Below are experts of layer 5 (counted from 0) of a mixture-of-experts language model. Rows are named router (the router's row for the expert), gate (a neuron's input weights, with its number), up (a neuron's input weights, with its number), down (a neuron's output weights, with its number) and show model dimensions 0-223. Each number is 500 + 40 x the weight over its row's rms, rounded and kept within 0 to 999. Numbers have three digits each.
After each expert's rows: "comes before" lists some tokens at least twice as common just after its tokens as in all text; "mostly gets" lists some tokens that are sent to it at least half of the time. This comes from a sample of Wikipedia text that the model never trained on. Tokens count by the router's weight.

# expert 11
router:477483571521500536457478488449561573448463449589478570517496530486444514493544534493473516514515477488486421552497479553579490529518602439485503499509557512474531479583522426543515425499509476526521469497444417479498419442522583459498500442512543531521482508467519505523489504479464462466506466468481472478546569484521462434541450503453476491462520508506548569508586480499485467521504503480484472484549445497484554433482421586562557473542451558507425533504438578509492558475494491501529428499495494522443432524419576464528519473525500516560517512548477587473445529509531484486478485519549512530497450448468466436493469511534554451457443518460481560539473503519483543537518
gate0:582467507467514490489536451525536537517539495518575521546385490554540477439519537528492517460486476449482464577553534508479564474460528509546572506528430440491469506444492545525530460553484498474442548539506479518465418485507560509400494519520443515499544482525469527524478456481489510518517479472487518543520461467494579500527537588496526508499503468487444468420491500528486502459499522572542571422516455506479536475497465533516467423515508554453514567567456493620491522487490500509562410544472479522411457459471529497472505412530454554541472457437466589503511525496520453485465436516522532527559512472415507479483459506541515503466500529525518507590475552474529532486449
up0:474587480506488563462534521581502544531478527500476457530534452540435476491545499502530553453533477562485533519412510550516436497537535493479565452464491433573515534473535515523577506451497443418516456455532491460557502477654481489504455498461593456534529493474497468452472493531558449521478534446550475473479520492539481506534564489531458542511564479499532524551448588477489495518500493439509464523471516471544496503531509450517460509532532497525485495457466483397434493529427488427426527534566481527500515522498504476532518518559511510411532476473527443521462503468551535492484543405501522506490587442501448469465457545475475480457435458545557476472509467540528495511534
down0:445518549525542421493523459457479503463466455459513499409418528421548529480527486531519452586474517494548496544505467463547486520491481541546523566452515506562518503523464463482432489514506457519483509572465515526536510485431546517525520545507487586472448451501487474503518447502462553511479483553509612453466557514506446521438466463440601512428455524519430514483502461520475487511513554508440521471550461560464521481516517442513554585514518531468481492505527483482483515469503478553535502484429524510505551470526508514502511573413573422441462508514509471464472514567533429549450519579509407490532493493530522507496550507518560487553455553443505563502441463488564564510485
gate1:529465577532476539465516509531459479497518470494454415448530503509490469577512490549481575430469537539488495489469557455509527442482498421497432441520500559415565505609440494584501516537444475441563509525491475513458432572511450467475551517491456531479472476492487547499482526566525513527495438494485466416445521492502521539484484469466441515439508508583523498537497501495493456473471497445462553448453471458560489465461531526443509411537457482494457516469472482433515526504438426513588424476505458537450512479494476492466534485499486485483545597471446518504509511462485497563448483584503510499508487570534477489525412474512514470529434573517447502486495517503534414503496
up1:504490467567493473555518553562489480469488491534492501453415570563584468499557468434480498503507516471513455505534498496467472471515493528447474540477517517440493508486494523451492513549558507537493479457531553477517505532513531544451532586462559526525518505541486490504444495401500588496450503479475400546486510486446527441491414578486606481496472557496438488546486547464434521472540505496421486455550442544512472470523563529449546537441482522469499446487499539479549468434486510489519548520500465402492496505487561484455516517531445547538492479510514497567429505510486494504429506495526501589546501457531512443547561512515549434468503466465482501531566440461389443459477
down1:457556473510461557472477540507514540509486495496535484490597535441443522570525522496490535484512472501531398536454491475498474500502476548487483472434515560442467535538480513466551544464588489566518496474515436535469516480460593433510499493464465500522456536463482489549506535454473518548464486519527518540539516551473489488512505458535504492513550503421445528494509544461463550559502442522509491516529532544462452458521541562529542581519459551487493528489464540475544539493547507542482398530497508504509425471489567540500496530425528442516424564472430466541498592450497450527489409500562502453563549505468479570537451476520466472386499530486516518461491603486586522508498
gate2:529487442508513597507530545544495425509592531522537442556527546432527400496491480562490512544461537473504522486424485520420520436524522500579449445480473442513545452526471485494496466573529519546544475467484526441496491510533501501483526489502487499582490506473439521504524497536435494452475526475443513507553451484441455525455554501543467572541494464485476473478448477517491548500540531542459422471442508409545421493570509430521555548519528488398535522500556487442470513456568533516462471547500528525489469486592501496543535504518539505436527520551541542539458519517585519499564476482468458498520517486535530585518467548503504486564502487425536505482463540534493559538515
up2:481421478464514573499537564508485450541541525493585479502499562445539488508531577558431507500532541491482451539463529519508492480553508450551474470517458438531506436515486491534523480512527542523523494469461517445538467485578540496490514501528479530595519494480410497513533400541465528514445541439455521492463480452469417516498499527570506543465470454517461523497444492573531513526520574476497424470523484474529481435545512459512601506521537527427518487496474547391510543456545507512493436454508532449450419480561540493509518513538517498442540458558629547491457576436524564503505471479507518481505542526503535505493491529488542514568447503440509530496455554496474527467522
down2:504453508521499486557519489407551471530535478470499485542446451518513529545568478490537436482557551529484537474530486461494528463492584517519539478514488465531598442541513513528458505563418532471543505481477521572556501511461556434499526497429537557508502450491526548507491465463540500465474481529542443505460543484501460443500559517568458462484527538490456524440516529531489410497454445464537441538535537515495498541495489469485526463539555482502580516476548462437433436478581521423504524474503466465524462442396535532482482540568470511531565486497497597499465490467502506432479542534545460543498511511546547436494479482418437524569531579448482481559539548464504467471491
comes before: " in", " that", ",", " to", " the", " on"
mostly gets: " where", "---|---|---|---|", " there", " while", " found", " back"

# expert 1
router:519480476475462562591460451502446462503516528478443549536550510429545497557465567405453461482532513543513492490488448549510437529501487433549430482497549505493528483525514580469491525487577518496494493516518527513467487566464462519566461513482497507456507511505483481529495561478513484479506503568572532449529498562461413477523529432430505534488514504534522487505488501530497538446457511496465408498434502531529472470450448534493438541479480412491492460448539450435468533529534438474502532488553503468489561645534490458434557483514507535497555538510447468477560483486582569500492519542487501479471489474491434478546496563516521475537457445472406555468463562463427522498490
gate0:555524546545496489546482487492542542497484493469517512455412409499492474478469537556512507493546497562495481556540545447536535464455552484551552511480482498509436476483440498519525496488491458441547516519558421428461433518546569495491483511512401507535534496581455469517482512484517515486514514520443527555549544532476554537418485551534515440559452538489548530480501547501527555460530552467552558432519464483480526471582507500506505477456530566498540566600475506523548500550502574417501508543504429487429477478474437502473562453511433522454481436438438592500481509493495513497497479493464476494497552497522548539471409459559497557478486532529566522590503496528530506494518
up0:529526447489540522497454483552524537565545556571464533515492435481506433458499536461483526421546439574486539555468486496537505508467545458534520456509487464554487515458489571490555525435464495476537524512574417510532487470647490532487399516490460495576496462540474445432427512483590520488527473554475492466475494544538522486462549453545453444503532550458506513577451560469490546490490484456506462501502499460520487563497505504459519518440519554576533520523529492437478470499479502420473537550531485529442528556516469505473561493478425549475492532477499485547514542493491559444414591493506485540501587554488502475497457534494506480503488445466560535453488453493514475521521
down0:505513535448533491511501520575462499475531546495504514433496535400521471495458434447498502566494478512451506472521522585577504451465524453539514547519474501461488484487526472469508511531521530463457453491521513516543442446438547500475511489535500502489437453457485466459519524472394540446421518524508536532469418513567553529575512483550562508539467467555476508428506545467509493505449428518502530524529470448451549523501475486442533507470473586459521441473554520464506509510470573506422477457552480483443558466556598516461451503467537524437498507588504457439478567521485490522449518494506531489546475515506608492447528501496480462470481559407480468528421555504542531555480
gate1:477499516544502558383529444505497429516505485591528411512528533514557519585454468509551482524475519498525496554505520502491575482446512504502493434527511499484486450545492513575500499548489512456611451451445517512534500499531540512510554489493436502513455513459497535547564490534503530499576475463506514541526480491509522533454464501485482548452515430562519539470473495540542443453501502530539577523522484441547469520579575488436475539543487478450480591510488514522420530522479506478564483542488422563451506499499476542486503431511497526509474563448489470417503468541603562525508503517509501498472522544564465563531447502467486418545501490513460544472478507424575411498505
up1:580573491526478453507415551531484588510562530513451514416420510561501525509483464500455526483532458480509496445455519491399461525459490498436525555494506529461547518524469556528517480433527514490491464489514466505548508515560475552483507518541503555569477483428443475486457482498485516474420472461507469504481532534441575527472480508465541472543472611449458520407477518473561580527522552513519452463498438516429516463497499537553478519539511554435548456535509438491496549516450581415456502510529572470509412515383535513487544499480547514535496436456506537507457525481496463453454522473447499487516513515524491466491508487550568446508532518508519474518437434500504513484517
down1:512498531554470554471498471569474440467480500551530520439473482559528550581518501502517473513556417550607517565515473489435501540510474471460514511464455483448517577464539468525488561451447445467548488446490441512401512478503505547530501553438505543480502536497524487533599543554481441482459520520521484447458514485470481500525574524535492509504551467518507441541554476540528535532496476499539582500466510465517543505518582421542544497479524479506524463520449483555536570502455537480454559508545485566435495455576479567504589517479531497535479559494454527518474491443521490519476520512545426487545473524464533530431396542450480488497560553465510514564526464532494508564500
gate2:532489521597529565486523517520532504459525482525482431529496573514497495548474481595593501508420519507562478452463569531437519489463553527496501431489528428464498541510461493525504503532477497469516482508483512463499506540573461460442505549459469540478478542576562524488518473553482495534461475486516515504510441463465405450516530446545513514470506460548510481478420493516486532503528528477440494506471483409548444536587502455545545496519494553411474558541572520515486518495529559445490441540486484523480462465495470553564514532508566517432504576487471527517457503555563567418526543509402413542477459484568527556502481516483453461475447500502471503464463558553497496458492
up2:516474464487498536527499503510494495490447510428478476548436548452483492527466574504498455422518502536464545448546515552509490512486515453532493447538513400563489487522417524526517506460516548438509494537471493536505518502557471597481512527450499528533480511488489506485528474493514479548517522482484488482459507456514357435532571511578584484463463438513523455479412527538527503567511539463455536511499504483572537435557489485539481501531500548422433493533495638468449496475599458477498454443458516436448463475454522451558495468469514474447501560482555473486538532457552560469485538502473498520507490502473518513510559550486438455501446528532497487476424551469492500413519
down2:527466478499496472507475483482455517539459453442501551522462456528545507547507468511485437578517551499523489474571458470520517528442483431460504486524498561531611474573476489519438490535469518494418573523575477599589496488436535554497533515510527505564472452463585514424512503527537497499518506448510476502419491471521480508464545481514501460495516496477508483500502521506552424560408461545525538524473545518521559461436467464530492404502566557548549450555515423511502456506545480448526517437455446457538569519524549407462490516463450508529549481453502497489474438504501494470464510482430541483560580485502541459453449516484480470534536573526509535501529521552475505541495
comes before: " the", " ", " a", " \"", " his", "---|---|---|---|"
mostly gets: " an", " before", "=", " from", " until", "|---|---|"

# expert 14
router:556508527515571470421518425453551485512496464519441546522537457498480492531523494545534550508496534529475604590492548433477523571464417499448543475479535457432524545532508530540498479451458481474486491450453474533493540504530454528511456494515494490505482476416483551477487486509502491475529484466491532495515471492515543446500548487588515473503504494509492526419576518492467517582584539491448478446499525479529491549485446545613508513438569504518445578465496531520514489458458478514457521436500553530401446437533538473478463473466492523479491535530516524483535493586481480530560532459504525511546519508501537443424480424469506499557500610539452508584449489510530492421526
gate0:542436500508520480522497485514568532472514566492488459516439532487470511467587507588514528520571575506461500562565532535493536488499504473530586507552439523497482426447411510493521519513484486494492535511548522538501417520520482542468523549514511527505542562507456580526545456477523543529524548468557537549530529479509616520491483572513442563516542451524534495455508569475479452563473518519516543430538455545482526521398493446461482454465537516454498587560504466550452497407461508528474467531518480525448507446549474501479456450502473529547474456480559524534455597501487448451554510485462546531530528500491504433518457453523544525529519549557514523559491498462516558472455
up0:497531404475525512462558513619517558489507543440446524486539444539543419463498543508523510424570464584461520532463481509508493464542539491469523412471513449603452501471471495511561539450529507469423554433590494478516593449528453493527438512486598493535589512472489497478496541527549511526458529560503429513505479520527457497458527483545457480513527481506470493550465525488464533512468503490488472537498536471498524530481548430486461567500512504511565459468553479421440480485427462403453494469519530534467534478552529539508490534517518474426467475506593509530508525506511502463471529446425522543489518510451481454484450527536460488456478431511544548504500478485524489533505
down0:516473544499513446496460455488537527491443488540508458495460550493475520532526479571449494545495565453431498530571505486495529555447472499529473543514524506509555471513504535405436595436445487420476508535410546532484470537432477561537552467503447508385453473508540491542518499428427525448508498473483572427482564506414521527508489459455523534513490525474498473451520524526473462516483483562441541504495427441531504479538497497508547576531542548539454523529499503537501499439540494615494473458479550471521567438472532464521461519401484450519497537527449546482506472505544440537529474486508492537499530530488577532454519429479503492518484535450516502458413534508549490459500
gate1:510497549462499542466509414498461498484458506433526518510548581524509526541478463493473535500516561532515465477581443505465510489438531441500470500491483502478540474474423517534465528473448410510603508518422481509507493506442462488494501481446509486531569477472495496468535513554491483508496412494538499417477500484509519494461452471558555521438522424595580460526507479531557527515504497480499506474467461432550478487514520570452465470524479478535472494542457424551529489613425549518567499518546413570477536495496451550456510494492457512479488503435417488466492511531544553544502491488466506469527478403538451502524435524469500464526435489489521583488522580593505484543531
up1:543521466509469416561426565514496512511561484540454501493445456507541462464480440522520509472495505494511554515487485487549430454542444545511564539435523536508513502478567577547543483464517555444493480518546460460517494470570500545514499524494484552544491511501462475510466448425476481433505586503463505563584522501466528507508457531485527486515471575425509585492474536462492553490439501465423452480537505502450454488542518495498497559478451542467553505386525464544521501506542447453434498490434504409532415531436573432552506523513498484491485438518527509545506452496483508459468490528522477568494509596552483492486577523512505423474490466494517472504531437408513538468491
down1:517503563593464548491448560476476496499426471505480509411480471538522499566511499464508535460526506496588517520524518440543529530498525589541491407486504494435530530507565474482532555456456455472538446488479451474524419531506587491534524474401533477494500428510490440486483547520513502492498524472491510536457501467490479481505517511503484510522446484568577449458529420500492555573561470419522410480482517495517480473456531439527501490499463491537545456499449546537570484531463508477579441437522562490472478588484485564461540522486562496456441429472500510487467533498505432499476460442452516450594493495509468494510452520436429520470454500475492527533504556498571543504477
gate2:508445433583501582522533556556490487530572504542517412516464564439506490495491478533463536512532510476535487473461501512450480539454514506571451458490510484507586445493455523502537505600501545518520454484469487497462484522496512509458479519435462547486513445524426562479461507536401432417446488481469506497562469456456410471528542474503524506484507386456500465481446465568487566537495486470479553492484557474524471536519454451544537524534528478428554541455559475493489511526537546528467513485548495537487509527514482490582499533530484523496463547512433511529398558543550560444508455537473470495510437492526502557512507545470458499519571511451525472535500558543450579503551
up2:494449442555484567501513584539516516530516516478535455558442570475506507465492548563433526450550561498496440518488517512488480499488479471551488456491487473517508457470475530530569474536466557453483502462457467504502514477508549468468461530449465517521525450507439539496530450524440475520478489478500527492506424417465390441572524532532602471426518355472509488467446451526565522575556542467476580494472531451509567483440471491560511459547532515464523515450495537515479485496525532519526499424483520465466448536539541467569549554473478496485480509548527506507456581497497556445469487550524474456520511542538545509521473487491429543537516526524503464529487578472470500429572
down2:531442510475518500480457497455495439573496491462458559491485444552456568545533476498551554491533521453463491486594491442498525553514475411568527489509526535529587464542456539534479488561481550526507489459513493511550462530482583509488568486508626567499463471477498540481517466474459467533482504487521476487451571476548480482554535545475468500511511538487479622507462534495480472503423489529569495537541528480501461536467440503492443487529532481540583536474540523505451452487594559465509492465511461459550478487471495516494545479539437535554561515519556505492499423441522511418471479488491534501493549522495481407447508455512492517563516531538550555486456571484455467420444
comes before: "s", " of", ",", ".", " and", " in"
mostly gets: " Film", " area", " people", " town", " School", " population"

# expert 3
router:473463467531565499522494443507509423494494510463485461515525519467449535509447536507582500459493472606506481462587542499461530499404532523501529490523570515540516515442454518513556485481485518463579509536481470551481536476546496583515456509538499488483455582442534471447531505486477495457482464547524485455594519516419505518547513569498479501433506536468511583462562525492411509534543554565419484489511454492479552499528488479575556487524570490514514523482457488498447488504545517496419499443466556540509409487475499479516430436475476553459483508616485567539544512480506514533449441478510474513519500507425516541503519468527551528537582454545506457485445511473552475461516
gate0:544467552506526495589465524524581531544567462438528452525399564496492496496545507479517486501533505481488458543534524460560520530442491446595535552553382501455450464496453476546528497475467491486512572510622501489491432494541543433392513514469499493504556522506475503499519527436412528515464453483540533548533536501472542511511471547451466506504488508501498482483516518481533489475473516524443523443495498516464526479527498561476482420446508534485536537553449472517548495544458541474469513485441417510421495471505498494522497444459439490528497455451524588568483561471472459466515464556462492492512533496533536494468456434472517506444445477581502504557532571544481450526437
up0:531493487467504540493453544571476586498500469460466460523496450491530457457524502486522501422576460522505529485463457476433510531512583476487520492474527506558445467487497466523538500542512521490491524472579480480566529489598462523498446518462487468515561496512469468441455486534551429500504461509510473527532493548518480473470487510529480509487518529483480516540452536448474586543501486474528418451537577488511501514434482471478496502486506502575577479424544453455445440550451438385428490481585535572501489526501529508499505495504509479425539528484468453530437476456545484427449499483468526509519497472488431438448379574513493493447427424563559537477554508507496464529532
down0:500505578479521450546510481496433482543417435547496492486417554569543475507521409467434426508501588467512530476528511558504459480524495482556486452575521495521557517531475512417495528484485500517459560574431445474525483464433522483490553538509504463496449508475545481554499491453463560489533501456427594447456513495406479523444513542464526496460472464543490538532503471537524444515534576500469510451475418504517475470513542468496499527477524590506511439468547521508564477459455549565418517498452555533515579492459555500445484508390574467505470503510470510567500530513481511528483507507526488485568490573545549486483463463526514522544529544489488508504420505494509464486487
gate1:469478506439445558516482414516440506519512465510508456543515594573527572479586490523511547554420489503510534503513486504480543505474544404534504496494497525512527442538465466587449498506453493496533518518527483528540527509545538540493534563470513495512498541564477496531523488471537445545518455499465541511515561479511410542480469477474530504438502481556572527488449500590511506489502455524509491499408517505557532549533505477508473490490473513488554552472494423474511461638487498501507502509510498512462472519503519468516458443513531544506518553442511548464465485495564562563492405493449501451534424540498534517486460522530501400508386504488489594491537503590568467556476
up1:490507482509422492584470591498488477455472468444503508485417536559500517452485507493490541496511496522545552545475479516471470525497481511524569557443558521572522489533510577541463502427524572465495514507535502500562526514552507530518520556519514527526427518449461476570512538426487529435504486494465425503548507521477452522573430528502569485529452573425479509469440505533517562475489505470497556463505441516452512425556516513542442510502508530456570487425512485483536490526574514394460517468468515418503466558523591524479439480522539518464510495462560507557471456430545494469480479461426430491551555468564509514530535458531511442474460496495547461525558507442498478505473
down1:505519551531502504527546532513448462449406488453455510503474487500404492567611482467507487394539470553548486504466444472503486491525482554483512568511519509483504488516558465512549481456549478429483533474498499490496508523471595491457513452516517496598465495483494463565521505540462466495478502504473489486503603489402459488577517555458466440517435449487511497470498513476519512598537544540476563496485494490535428458408508467546501462499479507493517526521524517491538464477433472503497506472470526443441442600518532495437481428489546435515555525567440488478491467510453423510484503438535537444528489439509509517513565495412543490497504454416459510535500438515496459518523
gate2:503529494549493566504533510531509506538549566530500416582507569465508490515457483544496470489489557516547474465369541530434471514461550555534458477445452442470540450506482483528507485584523525512491471551495510504453494497536544540465491533429479521544505484512438538478503525529472530428480488475403546504526473462455397485490550478521522540468507441472493426493419481517457587501530471467528521466473554413543469511505482459516542583515533465420535556453531475513425468534517572483450460513510495497486498475552495514593512515533553494476512562536494533518410535485586518460516476533482458505512471451488483540530408517476478504521510472462539528490442534554453524494578
up2:473510454528478552490518558498516472520535551495532496533480549486510474495476561537458499458516522533530466514412558522527468539463530514563540394445488418506457436486500456549534495537511573490483508509419480518442475480556552520499506500479447514516494477490437496458544464545457556509527529462415544531503469469462439454545530513542553541442502432524491464479373465544507563529554569468526538461536541426545536484484486472516527519514583503423540567470449533544476449509546551510478443418460524481472464494522534533591500517485517475460472515540540537484476559472565510489543487519543469524519427517513540514522457467492504583527477495536533493477459576490514523397559
down2:568423501518526458530496512436526459531506497438506543485509441540485514536547511491550515555504538450427520528547485418524526539481493467568577517510486510473559444561455541510481488528430534509488466461507478510529528538448553500487569502498543586519443484413484589505496429486503450511498556503481462493416530492558479500501533611490406523491488512473507570531499494582452468483485495465528425556499501475510492501445424517487448467559542500513558476499535492517454440509606584448526499470543476449514502488455516557458538534511479496493594498514554486532490431472519512459492427504576501513515549496501544432441491523480519440536521584473539480524475531470461488502468
comes before: " of", "s", ":", "ed", "7", "6"
mostly gets: " number", " member", " death", " sub", " set", " son"

# expert 9
router:540482473506465506500463470493488497468513497477440522519463514448510543582472486493446460459515516513518478488448451583417478536514491487480391484515550532475574526574511534470463534528544487458475494487450532521456591574475501422533486472480558506517464582499526531493484570498487427428540510579516434504527554556465379450536535398439473546494504530400503492535544527506478531459518515472503452543498446511451490444484532575445483525526466428472505406514521466503479507483491443445475558507463501501491527570483491471409499466507486499504591527521457468459500467448582533509520464510426495520497552473464500453530499506478526461483481486498428520476475488498521464437529
gate0:573479448467546478533516487472481492452510440488510471488443497453447482529466441522533558511563483553506535552521507504531530486546518557517588467507399464408455497400450473508503470530538502432516532502577451497515452522557541493452509503557430468559543467520461542525525480559487487509526502450554530541560459517491576548483537546541438535572496518550557499416511479426489444559488563511473528463497491514472518480482475563558521535444517582476465583568484519572499542515448531484495537532511486569436454480496502453439489415539495478519482440479519531458468473496482521481478469517499432483514507485510495555532417424549498526491494515515505526602521512489531542512480
up0:442534466497520547472526535523520517558504473543495515487471425469530485495515554513537479484554466517459518528515528464435422480548540467496512530479469559536472528410471469603526474421442534526532468501528453461534525512536462518526419475488523417600550515489462500466458553493553470554448567540486456513542515510474493494398517442447459485484489533463490554537465507538464496511501489424485510485524506492532546526452501416444495471603519528528493419452527509444486423508493540430437577496500562521429537497483476493491514485502550514493581421454489514476446485511524542420439506479446547507502520537458523440469495539549524494468425436544530529463461502527498493454555
down0:488448568528534476507505467489518566471505451537536513472485502515480477558508483614533536556499548462482515487509515477391491465481501507457547491446500481500497560569452440454434574467570470504524471573493469497494561512469505428521497482514462567470455502485526480537549471548515637518529520515484556530478526535535485480491475534454543494500579510422478510447504528546512533534523526533524484541495537527505544489524551470455524522548481489492481482513436480478499480395448512520473506481452515499495518450486539563455552524422512445535439535529555518425553547496494467489438539505523472512531444474568553493490505461589558524472474567415565396561477523484535501440544
gate1:433556470505469589465507430532485492505559524513481495459527535511564487447515417525512529500471560528537512516570466481574534500511483463537500504498494515459569513470534437517538513486511422476544467553452464519524471553497550530433590510533455512528499498490413425539502491520480513540471421530432488477561500537529491564506457524501452477550556460554540456486527499533468471503453547572469488497439351493499510528549559484474476523463496483489539479506517508461494412537491534519538472569492469528428412498540531530447539492446558480504464544491472526487521451528455513485545499523490490463470470529530465520501449517585540463505476526424536596565524539528576481556476
up1:520580456474459505551454516468558523494505528540471548410448516413578543470478455496466502471557522524507523507524470562421436542594486520473543555506553511498503515476488483478458438463507530542511483511497479478543519550508524553503531480499498570586452466465482504511475549400484490474464503472439492503497532566469496451543444500507559485444489588442442544490474504553454494520492546526458477484489446543389547448527579491502491567510523518440493469443433486496539501534465491480449514548427519439489432543447531490477480505490514484499529456543477493472469543465507410395533509515443503550491523506505466453562508521505548496454439445435565513528495440472475536480531
down1:506512441463464516516444544576538486549517529530531548473469475494496458564478464545540475407519484541578458527437484483396577509510492525478536449530501492484482503504508503487476538449487469434500488519464454448478551460520551454531514500490475509549506484514485476511486528515482473472417538522559521570496541467520431411499490401505561515529487518538443553536556557544502479550570516534483521541476477458497471459434512503436535542476502530526473425462475484456479604480431510484434555504555538498455482542458504561453635490482477510526532433491429505478463454424499454487464567487518545456474477486481487443484444467467543447447501531450460478532509573513537532488479
gate2:495469533568500526460490512436483453565554540515474416535497466485478470528490435601482507491422511468494474525452496450460496449443570478482442381524505435540569435554481456484440529471571507510543500506474494462502552543531499473492492538482514555468485511452556551453476477535504490507469486552555492506531463461483447430479509502480468544493508491511559442467477433477567506524520513456483559490454569400541422570558467558551482544548493468463556572570533487501453481495519546462422467539479546536505483530553483553428498540518530539511447505528476494520519474507554516505508502540486506500568457461513482559516505555505436507439499463466429464497456558525483527427526
up2:537440463565470513506555530453469423551489524474530442527434509485513458518490551541428511413485525499499467622497505492495495473512522429543486410557535413518524437492496445477513477484579549502556536493452509510502514489516557545504475506483555534516428530467488464415520433550473507565470521492529478502492475451478404418534563479600539560447512454496560469502441451504508480586548572487507484506459529444546499498515461511545554524562523486466530547505459481490493446463593520491434452437524521443462482533542491519470532522550490519509424527515539495461497507440524496472525486519598514489545482491508489465519514543466437488501471504485467513518430546477490461458498
down2:512472511469531521536563459510494492509488501524523562431496472462549496466493469424464495592475518550508465469537488525496519549434518519577498461548531462509500446528489475526488510538406522470536476487469431555551524459493532494516563535590524571445454463510492520507468495508500462504477471457537502530463538488459443518507527595479478475520536535511414550461453558518482438587456468453526553437580492487557499474422549519450502451547511574549600489507463545421486490463531472515552505386501482497435400526512574467468506549469464485523515524512489540461546532503486448440515505574490573536458504499514494527472459591491499472527525498503492481520514530468490496493588
comes before: "\n", "|", "==", "-", "The", " The"
mostly gets: "\n", ".\"", "\"."